Experts of a small language model.
Experts: 64 experts in each of 10 layers, 32 SwiGLU neurons an expert, a sigmoid router, a shared expert of 128 neurons.
Training: a variant of Adam for the experts, 438M tokens.
Below are experts of layer 4 (counted from 0) of a mixture-of-experts language model. Rows are named router (the router's row for the expert), gate (a neuron's input weights, with its number), up (a neuron's input weights, with its number), down (a neuron's output weights, with its number) and show model dimensions 0-191. Each number is 128 + 24 x the weight over its row's rms, rounded and kept within 0 to 255. Numbers have three digits each.
After each expert's rows: "raises" lists some tokens whose logits its average output raises strongly, later layers aside. This comes from a sample of Wikipedia text that the model never trained on.

# expert 44
router:092120126093128136125132108134119085117149122120141119126152099113148135129142142111112082144131097120090146116082118137119151141137112135109113125143120110147118121126171117148153158106092184161116183096113164159106126187182128148098143140139132113140140112069114128123093164117104129116132126118094123136136159170133143105113145101110128148083089128125109084153146101108095123151115108107146090117150103082141133150124127141151122187115159115158157120106103131140055146119076107155132144145186120104119073127141139100137129138144144116093114098090115151102122100138108139106
gate0:095161131120123127076121110103151151126136153128130088152148101081133122163142130179109165106127132119126094120132085138149134117158099136129123102149158131091148119120083169102171142097120120128171124149163152122048112131104139116119119156129133129133172142158161145122145149103134105135162123216133096107120147124101126146130128150124150142106089126136141141122147143082181101105130126149156099131116139121136160111161146114137168100114142158145132160137135086103150110123100141157125141137130130169154118114139114110150094153154123120172101175177103105124139128161154134124
up0:132112123136138142125117104096093120098126106114133128131187141120159141122162134133136111081113161184102104109089116136146118124150124151173176147142106125088125141122146124201135117140135157119127148103121137164141145133143174089128126152143116103124139152134106108100109127101120137093125135132156125108078138172079166150156119119181136136123120144131136123134084149130113132102129130146119139141130112035096122144156121090139142125146103099148120129108118167085118116120110161103113143135146151054134123110173158101083117150126156078124131120139150111114155113123141125096
down0:123148148086163124113120108143120167128089127147158122103167150112142147133164099112158131115065148131121118105098081159117137112099086110140140139148122112096128114118095114108157155134091118142169093140147179084122134117088141129139112110199111087133136120169150093110102151112101147093110118117144111112087110152103096127101130169117130161121188116117142122152121163091136107159127131102133172138134135111111122135139132109134148122138144171142099091102121159135141143139129170111102154138151149153118125133071147103127086141138110146158112130172095087102139133158122144139
gate1:089116112084153150103108118138112064084160085091159133108106158134177138171113128127144109157115099132143160113088108134120139144165151119145108154113106122140157131083152145150123095107125172136140139125075157132120150100165147128122112149140190171133185096104117113114159126142110132096134119131135110120076135142132129126146147118097136146137105120097170099148119118120061136169120148085147150124128064127130125150124145138173128122104122112157161085183113109129126138093135134131156128112138118143133111132096098105136128144114139138143154133112116149103152151130111108143
up1:157089099179134175177117138127070143118141137139116133123140141128131139176162131137147089173095109133157130112120132140178114130147152160152110157139150148163110185137121173174108145128133126132157111117114129116110123123112117122087112113100150129118160099157142085145146154134106169088119108118150124142123155147142113117168116117138103124092119111176166155164136163182107097125126138129143125122155107148133144129122149083112079106117143108119105164161110128088129129125116100128172155134122072137122075140156117120163147152132123118151139125124070112104115126133146098120
down1:141126105092138112117138152100107114141097134101139151137097142133106079149112158159173094128076151118158098142111122109092108148125127109117144164102109133102133178122144113103159146096123155116154160125148113108130099094136109082154148084185143152100133110136105147145142141120106170126133134127096137154130164111091147122121105156140101097157105142074119143126135104154127077097090148100121156067135116139152111131126155130173072103123126175092138135156121116140116121125127169102140166131098117176142138119122133155106157097141116092152108097129118149137144099109134116160
raises: "the ", "terms ", "order ", "addition ", "197"

# expert 7
router:117128123099130160112130114138134077169180112135115142142123105076137135111120172135109097156140108075099104150086117140075123118102116106134120118147138150144102130088144163112109172123107170175134127135132170142128088182152098131104100166137137147129143134141124106133121158137117135147137145158141131107153134147119112122147156071091151113137127115116107131103162123120064126144118136104127118099147090108156127124131091165170105162140139087109132125134122105114090156091131150182125137131090134132158076164156120095133111130141127149100090140119108147100091139113104111098
gate0:098099109136145155133122137165154117101152107120128106160140140154107095122082120084095135113154091161153175125120116157109186120138111141085143143161100135157091132096119133156105131134126169143140115104110128115149115085128083160109102133121092163120116095151118115145116119166132123091173140169137094130175131140130117136141122100138122094139130106138098132141131097125123116121145153128128169130109125145188105105152093127110095165149151097076096110157126108109096138080115125143157115103093156135105105171144134126122109081132104123097101137170135146126133178118148131169
up0:141119133115145090128178117133117189143100136105106134148126130101095149112127145135087141115133097136190116159109128135151115111119139111113083111114112115087147111114128108111147132139126134085109127125154140187149138126167139096152131095133150111130117128138118127139093108138098166079119112109112140117112162098132155143158127091140117156065089134180145096127144121108142139126140140158110142153148156190109139178128157120123133114130146186125140143141112156101164165134159072151125115140120123195108129153136119134129128106103114167085133124121118131152166137089105122176
down0:168116119099144113129122126144132120118138133153173150120145142135078140117142146137138080127105118126094148120145083162137128112107137127171191156151125114149109132163107129120045132101126137164087111089085123140140126113156125140146090163124123109174092163139135161116121108078086109119140088140108158130141127151105111122124131155140112128141144124123157131120139126124097091119115143157130143098082160169121121153161151145118186138169113150171168100124145173121098128154135177127090123104140130133091094128113158136113131139094141120104126169108134144125148169139142119163
gate1:108186090128135115118148155116101144152128156118129133155129092123101135130210135163125156134190122083139115123139131119092124140092123139138113108102146165087132112112170144140144152156128114100094174167162095134132137108082159125149143151110098165140119141117112116144147133122107137131123162176150143115123120132151150125172112120138101130091147112095147130108133135098108148086139123122175121132118131099098137110110118130149097155105125125085125128091108130100128131123138082136127086136173049174126124129144169120171140085146119113134150132124127144102116113109097094149
up1:096091074103126133103114146164096117148103115162145120136101084106152138143123076135121156075119138139085117128140093125159120105132129113104113129101113079164129093129122112097108136134124105084137083136134159120109146134167156175126103116121135150140100137086146139113122137138128101108097145098112119144144159119156133137164107141098129174100133136127155137106109163121138109136156153106118125134164157119112126158128173105094179139160102092160121095096065124161091167174124088136146102130156157133098119088134123149106125120146107132159124130120124106146103122129129136183
down1:113132104117147126134118124123161067095129097165119117127123123135147124126125097130076162161142124150152129129150112141090113125124162141107073163080126144124141126146162117138157134101095117119115138129125118120129142128124146112115128148139129101166109058189132131103119139166130109169116118169166114179105162102154181129157135148135136125136125148182118152148108107145177111154134111104171125142109124159154133150154128106099138131089139123121105096125075132081108153141165103085111166118111088133108186120131104126124116122177111120164119120102122133113150169151125138126
raises: "a ", "the ", "an ", "their ", "one ", "his "

# expert 31
router:108147118090130149126158140132157083114146095167178152115137141103160129098125124147141124146174131126117122122088141154115143117127107101087100128151117106158139134096153138122101139118067142156107128137151177152100094165202112123133080145168143120153139109131134150130106166119095138102139123158100138154137160137135142102073160083095134148125112091117150123127132105130084180129088101113163133158084117094123107134122108122132140129106154126082132110129132134129079137133101133127139116123093110121115105109111112060169115129152108099108116106122089135127128159133101131115
gate0:123163143130124140103119141139114123144168160141146109131174121139190140117122149106143142127160107109173127125113137131132112106150104104078130116135148092135140121123137150144108149113107134126126138162144124129100142123114131102111127124123177118112159102129144113133121128119083150078095126155142188132119150161109194165105142124121149175139117132121154107125111102063084119121108110122205131152144159118143101143133169132119123078146177098121111140127118129131093105055147156167116113132103131158099139087171117098106109134104123121137101088144094148137128154135142162120
up0:150137133132164151174154147126158097178126159112126134151106145120100115109118142145145108149117136122130203147141151118118157137160117082125138136104077122136097177116141149105117114124131083091169096159084110102134107146157146174125114125150070109150133091148138109107116127136141135128170142132146100167152147133102125138076124123084122121080133122095142126098185128149107145116134111139091109134144082080111096138078081093092138084090134123100128128134156111128127119115124126141135131144168095121131141115116110094105178125147116117106114123107114101128153128125115134116
down0:144075130143111156109110141108139178142080143153171091176142112106142164123139161153128167117109143095102187142108100150101148163142117141140117087143115118143069139174093102157115153123120084095147115119123144102149102107132138107137121108117125159116095110135148130123116093125078155118143182163180177126124141128155133117166113167137155109114126126130128150086135130133101141123103149124160120149132123138155149145183147144083163095117087111143133130137108122110105122138107120118156096128153144113145133148084159101126116103126177119116114098089145123125134109120137104120
gate1:104175128090109124124109153165125130097144129148153125090124112120130144114157115169130136126067125081094099104108116149132098087157113105099112087133134113122138157110102089121137128133115121117157124168158164135123106155138112121170151155131134098131096165167137147113140162079093108140152142144080129142132159156129127102112156113120113124141121083120150117166087122172118154136147117104126145135151127080104139098116120114131172090124107150080134118160136110169104144147125155134149128122087131071136135086079148137155165107160111103112104096124084146125128121129087123114
up1:125184167115089144151100172159172154121135089140149105109130151150126142140146131116089151146132100094132122106093138123105098042181130111137128097132153147124148159143103159109127116137115149108133089175152134176111154117125131102132126113168118139134092148135142204149134128095086097161110111110113142148143138145122174133095157097107137135158112103137128145128110120160121134110134094114125137132098135073145150090121140116139129115154118158114138111125088136104085116163123133132143136127120152100094104142104133090143161116116089118126114117102087137179133138147103120123
down1:149132101067102117114089150160115120164108132095106108136110143121126126126124127141137201141140135108100135135103118138175083086113155119160123132151115130124200121120122135131151145138132128080130150101131113105141147129084147094127141106168157166150099102110163094127145128112158204115113080151110095084129115117110107121123109118127118113159117144109110141121076166126177088151148157125118131150122102132127144144163141095112188155134116140139150109159142117140140146147111127107143170112131144148147138099149095158112099135126138167155131123122123152166167151111114154121
raises: "el", "in ", "or ", "by ", "and ", "ev"

# expert 9
router:116143113128119157093127114141141102130129120146136084129172120132155141115157149149138113150158102113095138113092115161136140108103104115098127130149146135138157113088156126138123155107058152152128122113122148155139114152144115122157102140169128092164144121071166170126107151125115109148097149143111129144112175148139109126126196107121123138111121095119117089126147147120041165111092095072159111147104112135153160149143122160142125176108151106111169120108102148149057128108114140126096148140168149141135111128148129112134138130144110147085108156145126106121100096122143137143
gate0:145141133146156130089160149150095135134139143152107161082099120144130127151177134185123129125146062125097071104102155113085129143168134157124113127055110109144133085120108111152093125109140125138145142129118111149085113127097127129136164163120142124124127143081163099125140115142127133143120123111126088121085132113151084139122140131059126108143129118178082074129132136107137155121164130122197139134113164084138130109112142141146125114130127160107100129181139139133146124098132146134123120122103135155117097134133116128125175140160121139142129167108149114152161096145139115100
up0:155096111141137158135171137120109096137100140137114157096083122165175118098140115140139137145116092119097090110113118144115079161154132137112155130200112159145116110095100153142103122088119075157149127128108140115130113118146151082165114145130123095146102134141135140098095123159126152101132134093090087118082164148171139127104162136133090139135137157166131122118153123125088130138187109118143135096127063139113124104133169114110127124088150120122147122107102083121111114113113141138146152135128130117100131068143150141191130121108100130130139147086127098144126132143128111145
down0:064117120088065148168097138095167133103119117155110133068114085137151125105129110144112158144170144124129096132119147139087083140158129122163127131134115180147145159128117123111102137133121113128136116102121057134139162117110153106113144169131130067119142121101177151068128109104116140150154102166083109134118134125100120177142109149162139118075157128141121120079084150112143102110126117109142109090135108102108120178123139154130082157087133139121121108111136145107114118110127148103142128108132121128112102136128111152149154146098120119146120136111160122114126118144156126132
gate1:120119168129139130107130157095109105144134136107146120138161151100134067115138143109177119140152160086146167147163153143111137127088116131101144161126139166127115134140115140110131119109129124115111138091186178157143122137134136115105147054129111142090116092118145124136114130103104155142112122132122112121109177112122132085137137152108100128157105184095127105181120152115054150110111149145110127104152092149111142122114106156139142118146115135152134119104131152156104166128135123127132131089171076143136116139093132135147085095091102127112135110076109140118103130156102073128
up1:133135117123114105144141125151109139121154073114155096151150099147118146160120104164063128178126156118135088119110143137153141156146107116127123134081161107142136142128112124133085119132130132147118092095058092142100115116117129151150091162133156113150164149160154072113133154166127110076109151139146143133139064127069154088171120111142138151156156117144121152100113148106138151159128111154134106166123149101187101141134144132162151136114145131114147154131146120101116102138082165110136150119146155133136129158128144124129101133141116152134145136170147079105113141130158131112
down1:103094140113080104159102124118165137138175156111116126071086092083119124106145151076141095128119133153100138114093146111135116145087119112140111112154147123142148090101166122181150122151166116146116124131127165135138138159115161132077143138177124118122111121146106162142151134074144140130134125146131174092125140121161135120122104148164110139133081135074114199122114122155135133110099119100138148124120120167116133144152141116163143152129137122144109148131145113155118114116191168164142086145150112167147107105133140135122142172158108124118117104135168156140114118123163111122
raises: "i", "i ", "aux", "os", "o", "ans"

# expert 47
router:123120144124140136125138116106143106125133118125162103136135115108136168113108179159112114149115109119124146123068133136105132155139112114123124156135125111140120091108142112138119172107022140147113163131148144142127085187151123131146106152189134138185152146086110143107127133115067070158110183128135139162137137126139114122114169097128148136129124106136105121095139101138060134122119101077140127134120117142144141162120121156155140158116153128104163146119107101151101135131090128161156114161154147122158098126137105062147111131144144132098130134137120127109130130151120144111
gate0:129125165125088109172154140130154119117126071136116118104116100165122142122117116167106122126095141099159110156131145110127100130137130152154165153120092150114097167088142133105122127132106122123117106112082138113100104139134108164130143079126142123118142153112099128127171124145126123164109153153193114136171100136165172122153138110112144174097133053136172145078131107110134138118129075147123101162152139099138128130080144124128129101154104137117115145129135139139095136129128147117152075170168126102126126109110136146069135139133115108086091100126100130097148146099142160144
up0:126153174118109137094106119161147170165102112136154144140087121126142117101104162142160140117129124114116116144125097151127167108149164087096125161129129117166122187074121102155169161091129143149103151116101135171177130126136170134179153134121141136121102123120146167156110115129123095084162151128138131129132137147052132113122150125142109162114158099123126087182131145142100121116147134143122122140147093134144123099151120103149138116093139133097128114176143138100145095091141149110133203131160116141130143148143136135150133121136168156138135118135144104132135119182092121113
down0:121163099098164130109113133148107135125153127134099116086101128084148177139123146137132104064105107098151119182116124157158135123080111074123137128083140073126142116080152110151121140126145143117150140132098139124160166126143136104154139129091145120128157149110188159120109146132135191124100154118121140126106110154128120156122136140119113145182114107127174147116081122117109146087130137108129129092096130143077132120100137155099150114132147181165115192089103164139099137143138135140119127074125119119123147138117126131136132143115142135142095121125124143154151085095142139121
gate1:119118200127138145093114120160121138133158142161110156131146144128162142149131112150137108124171132128133192111124103177084144130120127119122133143139093118127100106129127170167146139153146147125131173123166124159110149111177133111103138084134128130149129138110127133101150126137117122141108149128106132126156120119133141110108136116100131119133130103140096107126113129132135128137097123165124143146093104138153145098099095112146150174071157148155097158139135168106127140101140191138160156158137101147146118162145157096122141157147160127100157149161071128124103083196090186144
up1:131107182127125116105127146125100104096101094173140080124152123103171163121118088133087112151099120135154164120155124123140153118114130115122139130084089104144100086132150119097131119119142108131108135082129106117140135139165149134162112110136121143133128117146086128164139138136129093151150141137123129120118159144145113127140128142082099109112149159164128124114168126170116111071077159133158141082121155145141141189108119137082152146169134175127144085123141085146152129159129120121153118183086088147112123139153120146094171108135119098132172101144121140151104102106119138150
down1:120077154170131131129107119146156126115144170112147110091096146144175156117139152158159165145159128164117109110126120123142128137180113181185156104102172133135157136112145148139099139141072138106117154137111112158097103135139108168169157121124114114107143119171141130121099142122106165174126091110090113066132101124163161143138173123166192121095125086132107140112126121104131145142143149115132127115171138140123148140169134106124106145163149140188134147135140119152132116147136130120126130115134130102090092126106157138124107126128111110143127115117115131061103137129129096128
raises: "s", "b", "land", "/"

# expert 61
router:095110132113135142151167104138126073130187124162125098120115119126117118126143160122110090125144088086083109125076144155099134111117105132102114114136142129153119140108177135136119147104103176138109114107154178151128120168178104155082123158131119116141126109096107099139080150124104116118139112158101147159132143192133118124131139061132152137105102101134111125122171086143059128105116103108148110112107109116119144136117138122155133173135153095127147143108115124138055136113097104179130115126144120132124087123140109109134103130116092120099096108146130135114124102131134120114
gate0:112102130153115120138140119137155129146189138122150148108118142137121134162096114122129103130124158109139128133102118129134152122134108147110133144147136130105147127124148152065122114094127103111182136132083130134096119132093104124112126117145118140117109104147122149137109212134123132132141128104151136116174156157145154064113148092133074082099080142148094129139171112123102131118114136113172144104108157106099086121125135163117093132119131148106159130126119096135127131068091128147189088072141160183130150114113150163098131134125139119117114140112166141147111145165099090129
up0:110138155123083093135161119121127129115137115121131128111154140119128117124112137095133140162130165095099149133144120118141112193159155115152183115102140093114146102091138106073108126092120128092172078147139107120144100130067112125090123151135131115150096150110121164105187140095148123112147129127104142174126129129149096096112125125124160120110145148118114113138136132148100148133116110162171115083096123149132120168121137136113112145097099088130149097116155148159146113119112103123153121138146133156094129118162113162103145174188134115066096124128120128119159113154153084094
down0:137104072129123156118120128129097138148109152114115137141116105164131132112112112166097119121186136090146133136113121133116146128129158145138122137120107136159153131142107150129171089141139076121113118133146112120138168184107123130115157123143110136097134135150095131155148116148121106123144126125146149187105127118170135125173156102143118116141157102099119147106116157115119120129146108083156141165157166162139142084083151114140137091101132081139138143074116116137128137146168113088084114109087152134125127145083176132130151164111098136144063181127139092107125139152114085084
gate1:171144052109124160088107125115136113103134127166126094120127129148122129087107094145130105108114137106146096096163159121132156140106091128147126146150096076131105135131139135205125127148111161137100126110126160157130130139156155097119099099134193169123121119144107107151125126188112147107109103129157140154158143128140143163107126145114118136149145130137080136136101174143110132110119131152113155115104117121114154138169102104090129179126137101134092152126131100126105099113135149101078128137150178171131123117119117113102129099156106117123125120178102145120126116063136128132
up1:135145103091118120121150084082105111083124111147113076122115139079134122120149109077165138126101139132129097142099169130126155122086116135149127153125092118126165157119131109165116093150124134126111109130165167130165129132112140125134126127109201161141124123164111119128120105156154149094132108143187146116124102137148143130104129125089137139121129096131125161188133096142120137125130094126121121078115137144142177120134143119164152181150128132116111139137127135156081074136143125144131146169154166133108129137094113125066127139169117113128138146115098154123113122082168078128
down1:123100115121127121116133096125104099123157150114127165142088103097111120083137137124148113160126173117127109097104125140136130174115158088148094087092121113137105137113143086118129140155187118152126128132149120130113176119163129112147139093019103166117132156161065132140160143126126143136149109127136124132135136135131133140119095105132127154140114135127080129187135131150108124182123174163147153133120099134154112166128134154120120127138073120082123129108089127118132176120115102138109159095166111138121116135130153145117124121132160136076121116096143130123142145114099163118
raises: "the ", "an ", "a ", "our "

# expert 17
router:100131133118139154118130127114122056129174115122132109126132135098125102080095136141129099160122103094116120085138097123120164156113067111113105143129128137134113129089160115133118191152100172145144127117144149161135127125133102126124078170128116121171162141118158101126128209118120107147114152145128155143124131132123147139114183072108119162104117095163133130129139125115054158121114082118157119119139131106144151145140169139156134112146157128122130154107106112113107144140098165206146109124157118132100135132116117089136118146145124126118104126146096127105121114101115130104
gate0:158134134100092154142107133102160109115152117149139127126129064105144111140110127090081126113165134111133146179122093181098128118130124137138097159135100138151120141160111097092139100130103135148105135127126142131108074126138142120084114115148116149152127126122125131098132163165170145136079132122163130110106137129158111142117111083143114108104098154125177133107164103123080129153048061120096115126127135146148103126163138121134146104116134125104131103127133142142084202151142127120145145137109099128126140089134150118134154122135094108089113172127132100173159098129122123113
up0:132110157144157170069126149142126125141123123152092139110114112101090089125112099120135138158146154109148131136159161126121161106109082140108110149118114149121117179144128139146155141135159165068167127148166137168122138121108131097102130125092114149157108134097125103142130151145171145149193132143142124170129101069105152156132117099131101122183184114152120122151141134144164136151131147158150105134149119139122117127118113134077110134108090140142114145116134160129136152138114105134099144100115112118133129158057109095124144176167111163153127131124119132146086116111112135080
down0:151162085121133091108156142145124168091094105140108132135159103152126143167118142124134136116114126114118147155134168163122134108111139127119162120115121122130117072111123120119156062080058118101121136122112107137135121087127156122136148093083127144116131108150127128134123131100118121117180104103131130152167127108154080109134142155152109131141157136133133083190102136116160116137129109105142167122128122167135151101086093134135108107134145101128157091140202103159146131125132145097124128117110137140142100149112110146114117150125124175110093128079163075128180117141090131122
gate1:141102102139108139076134133166109110150123135108135116165161136113164125102163134131115084147154087117122131136107122159129110106164121136126135102116103124176070102079101136152195146141127119171082123091152163152143145144184157106132119140134131104095125136130122104107108096091110103126179136136173134161122124141096140135133122121144118121140149143178099133130140172113076147127146142122094108153111112137094078137121137116142153097109155154130124149139142127132141177084095143077112107133163092104128140134134133119135138102098172173134123154136141157124096133111132155139
up1:158147133110105105104142154162145147102095110133155090112167161135120164132156115106070132076149111115134147129142090117096125095135166144144110128094193125099121100120129114113097110140123089110140161077100114152125094119116138111161158138147132109111108152130167106117155127126125144146122107132145110135132132164149111121159188131129088129120114142147143163144100112145110193116119133137113119097142164140161160131127136123115119105173117146118138193098144117176089150142119142121107132129146141150185124142105129156107135185122136119085152122146119116150130087096099103156
down1:101095155131138134163156085144112113157107150108096167130123088140118149123157174126127118116121141122097100121142170116115158147116159113160105120098185126114131163168115138129122140129178132146103161138147134099157089082173135123077106104130104104151101147106130144114094125160093150141138144118171132118103122107128128104127084167153126133124068070154120145146152131146110127132113155111118126173135147092100097141139166131120075146097167122133160135158115139113143169131130148143106111097133138137113176119130130067078142127142120150124133126120126159142121154140136087107
raises: "ür", "oll", "eder", "eph", "ona ", "ild"

# expert 10
router:121139132097142150094144144131117056141148128121168124116127134107133097103123134119144125129170105109099119125061117138108106143099089103110106152141137138155092110105160149139108134121064148165116114175154159129140070182157099148105116129141155100167110112130130171106092153132109115125114148135114142154137174148155119080111162064084118122104098125109135110104163149093126165115112103106153117124124101135135143114121121165151130105132172110112180142116146151131095146143116150148158110153132158128120131135115111124170142141151087099097124111131122113099107146114107137124
gate0:107152157129137116100127147122121131114160115124084133080083113152141137150183147093130127086129129176114166112100073146132134114160117152114076149105155151110139138137133135050115122144135139141126116109074119104084097143125155141133114175117113115118125145166140135137152154168158066141182121161116097137123170122126159124116122104102123121147099161115154111148129137136099129113133086152144093110157110111168152121138140136101142126114141117138173130169116147118103098116117129141169193120121077163138133137119115129103130114133134109120137138111134124117127143133114095070
up0:157117093165122141150136125122147129136122105175120138129157139097176140115095145157132127162148122080168166147166149129170140100141148129204160135134102117104143146117109143147148136138137124118099136127123154129101157111092100126134124132124126156121117095122143122165134152098116183115104155126108195118100081134130135170132149163183147082131154092146118150195112136132128149141108162133158086132132181124126100143153115159122144135114115114150121131121132130153147117119093103137126120135106174101154081135108144106121103102085149121158152118080147117151115109125112144104
down0:159124153118142142131082148132112124123168147119134122142153109111149150137147111101068141126090087121148176141153137187084144170168137144080150119117101107146112135143130152107142162119160136144127165101114091089107090133077117097138148104140078170136127133140169138140099148097147164107137094125149120116167121141152116120114112115080099120137125087148119151148175123130143121114118139125134105120111106123157132158164155124095172094137100128121139131139149140106127119106163129107153134136129109140122102174138135157148111074170135090136112127107167144178110134144115134173
gate1:102102183125115097130142105146104108151143142123145096150112129134178152145119138095151144131121096131144176117129149137092115153114129081155135168092101114116100126170119117127099137125092138108145156143136086159170152127122123127080123115155113127089125137143169118114117113115111155167188143114147143096138093115132117142126120087103145128095069141128153079137109127104113094130141086100133168141093129165135116150159167136193078129081144094152101135127135118111133115064145138116133161127102148153093154109134144157125149132122157139111111095144140136117102146126130124134
up1:141176152111105139129142103124142092134169132101124133120098147125144115130131121110135152131126093120109150077138135112099121115098120099068122153128114138164118111152112152128110100151125114142096144150085106115138146122110066153096146152118148134109112157119119164144092095126123075141138153133102118134131098084095144141168108150088110104129127115081147100119133133090155104118119101112141132166121108142114127086128156156156073116143117128134150190121084090146166139086148135119170146123155155160125143119129094131105193151101139115117149070135173157133139145136135119139
down1:117159116141139097133130117146094148132111125109107113143154127115153159159186098128129114138102168145152133148164135128154113054134171133155134109124121126122113134139130114146129144142106143154149131158097146124099129140123151126144113128178150132123107147122144142127156101138190127106124075089114131115139152137103106125099142146139125105114125114161114139141098099167000121117108158077127186109141136155127104125137114145113128107095127139117140082107111149130133092119118097117124150129106137114104118141134137104090144144123140147160065123142111131167077124106118114108
raises: "==", "== ", "====", "The ", "- ", "==="

# expert 57
router:107155141102125129108134121150126106132136129109147101132134117104105157131130161145097090124097123118093144100106141139104126134103127129127105151153162124153127116084160116162111136124075171152115141100164169161124084170146092156133079141186140135163153131110139101109108132113101087130137160137108112161145164128163101127125151057118154156130112104140076122131132132134091120139138114072137140093119112132122173134111123151169135163122138105096168125117089101149110131137087155171139112106135159141149109135158123081145132126174109139132071150110123112115126105112102111095
gate0:107151128139086114140151143168072115140130098148130137148168125120141166135118137107134080109119108102126124109133132097153119102105120096118152154138154129121150168151127144099135132136086143101146082156123105145193106117117139190107110098105140105130084168086161149142107156109090134129167104111108130115136127136156142140139088098153158112109125133147071178142141106141139147088126119126116098107104141154117073104146083102099120141105097157123112114129150107136119170133145101121116141156136135136097108121135143146125106168133102154154114140081091169163137107146082125126
up0:155156087123104113131084177140154133110160173112125158137126118147097084131104118116118121142122126121128108160126189130145150139126150157170156112150119168133147147155155119188127143139127143122131082184125108074090095098086100146099116112118108133147103114146126142114181127148157139142113139089101139138135106108129087118138151089149118110099119139103135157131127104113141110140130131173114133136115150135111143136150129118134109176105144110102143145125070148151128113154137146135167085151107117097112105146125136183183107104128113149144105135186106131126117133111183131102
down0:124107169147138145124122125049125077158117137169139140132143097138126139117147090098097141113138100140149144133163122124112132097130118143125088146141145172107111097124130121139068121112164107178145128155139112100142149125088136127142157092101157169122127103119077135162130099132131107128120130090139119142118139158135130108137113134136173110142109176108144123132135140144150125091124135157123085182109106125099131159132140143090119163087138149096126124129118153139121095122125112117137079124143178165119117119126146076132173127107138132149094103123158162141119066142189096123
gate1:134137119081099106143095119144148127094122147105088174123135071130101148108111142158123088108119128142072166160135110130134117118139188169142152136109166144137132122097165087139126127120124139124155079097154119096144110181139070168099134124089115120166145139111085099139132127128093143138144135120108152145114121095160087141140171108128134077144101131133147114110113115149151114166140135117167136126108128110116106142120152122114138108086108116121101126114120147145109147147129126160115112130137128128144081136144128174156148097186100129158107140112121120126176103103098083092
up1:122097097145086147114113110140087128107140137122100093139178178109098103100117079138136112070154109142095074160138119120186108133136126160124125154087143107159159156141121149135110134168154150112158143092153135134151148108075119134121136169067132139133157108132124132116129099110155177095122085120112126120149113131145103110136138141111112118141100137153118145101108089119134112145152138100105132159144126118127125137127104119117103091169128130136097124086110087153122096104115153166141154161126104076112143106162110155116101143107172121173116162146129111122126132171131130135
down1:117136141111137082108159152117144139112080148113136157166129110114026149121139118131099111129093156118103144126137171115124130117112149142138132154101156150155091126125145098154129119152107128103119092122135155135154087118149147144128109123141087144164119093158113094144130109121102118141117151129123124136149129109156113109117124112161135125135117130118106148175130116108201096176136152138125121120170155100084123115067115108136146154144122132095115142128134109148145147137108163103134089144143144137131126086127135130119196106174073114138129096117095110177145170116088134125
raises: "-", ", ", "; ", "—", "–", "\n\n"

# expert 21
router:099118126088152153134111100130120087134173100125130091101159106084156143124141114141119044126135096124119121126062122156107140132107093113098118146159106105177107145096168143155136155160117141159161166157135103165112117154159074120142133128129155109150158121090134143134112133155103095150147130183121171147126129141176095118143125109098163146115111108124114116131159098109097154125110109085164114115142090122145119170144123159162119162108139096115171116133119123100148156127085136160132128149122127150120107112119111087163122128132118140121104122161129123102121151105110125119
gate0:108146110157127139108136105104130112150080119131104135175180125121162132144123134132100154149129129133146145098141118123149150074142155140115129111099130098091107092118132099144118142136128124147120158130162132088169137172106169095119127110142142130159128101095161083110124159112121170136145134125156080122116134118108187080133133107120179134115163137115081148100151140100129123122131118125077110141126121124123159144139103130165114090123140112141125126118105084134115098183089141120082131136083136136138085126107125138091142166114129082137083061120140153115158164122127114159
up0:119157124104149100143120117126138108113126171134099099132176110114146094149105149165120126170125137126108117104156129139150144136155125142164154112130128100127103101113098118120120154116122111077125105115111119105140130155106135116143142121105130162169102143103143149089134112134108148070125118159149107094154121100107127123133125142114177146119186142102120146113165153115149078083146153167151121123144098118145128149163083185119113070108149122145133073129147075118139104114091115128145121148135095193125133140162113172133154111156140116151083112171153145100141147153147139099
down0:139113135104129072125137123168107123141138102132145144164118130153121102158122167168100107126096104103162143132115097083138092148094135131146162137082084153140171158104064126085147104119079090078101122062139068132094138138142146097134158130120142109131085137168107121130110083131105136107151120119111138155118122095108140105147136117090132124098111166130151126114117103147145124135135127140145136139161105153129116092115110168100158095109119161148142119136100124108118151123135146179135152132162098119122151125162085124124150141138114175120169172103139133133126122130142134125
gate1:125087133135118135165147162080117118134109124128139128154082135127118138142093146136107119150121101149119106107138158137136063168116120109127087146109116083138133124157143150118104179166124139137124123169154131114104125154132147129162115082139130147142093112134159138149082121130127141126142095110143151174117174159129195149151139100135098152108135115106144076135123095147116129119115119177082152127201107129151139121146142115136101093159126136082134106102150105125127107184142156107134077145156156148119127134148146153118157104092120131141107116151094127128092130076123141110
up1:149147111090128131132126123122118163098131093120119129152156122155107117106111118098140181131137094092094129159107134163126165151124150159091123134109128143154093094116112119130133108125125151124134115098157114106136135117110122111091129131134155142153136088157167133121104152149146111128124113134130095151140089109132095106129106111088128138155140159086154146107139184177123082134130139142147118166127096133117131151130076134149113130143115125105087120128131165126126133121132150089079185144100110059141165134108106106175217157128140095165124139159152096114153150129149133103
down1:171137074107100117176160094144071148109116107149088128121133117131138166111118118119125154113140160110142143111142136127117112156112138128145122130136134099117117160116091136139152160133069114140136103108124133139133107128132143117141100177171153162147071151133180160123125134126094082162157147150140136113128170078122153125086134132122064142138131167105110126105099123116109132130079162138131114107180107121101142097116093124140124123104143085122135114131120134177141127152111129130096125126144146115085135121094129127138183091145108072111134097164112128109141160126138085122
raises: "same ", "latter ", "entire ", "following ", "first ", "last "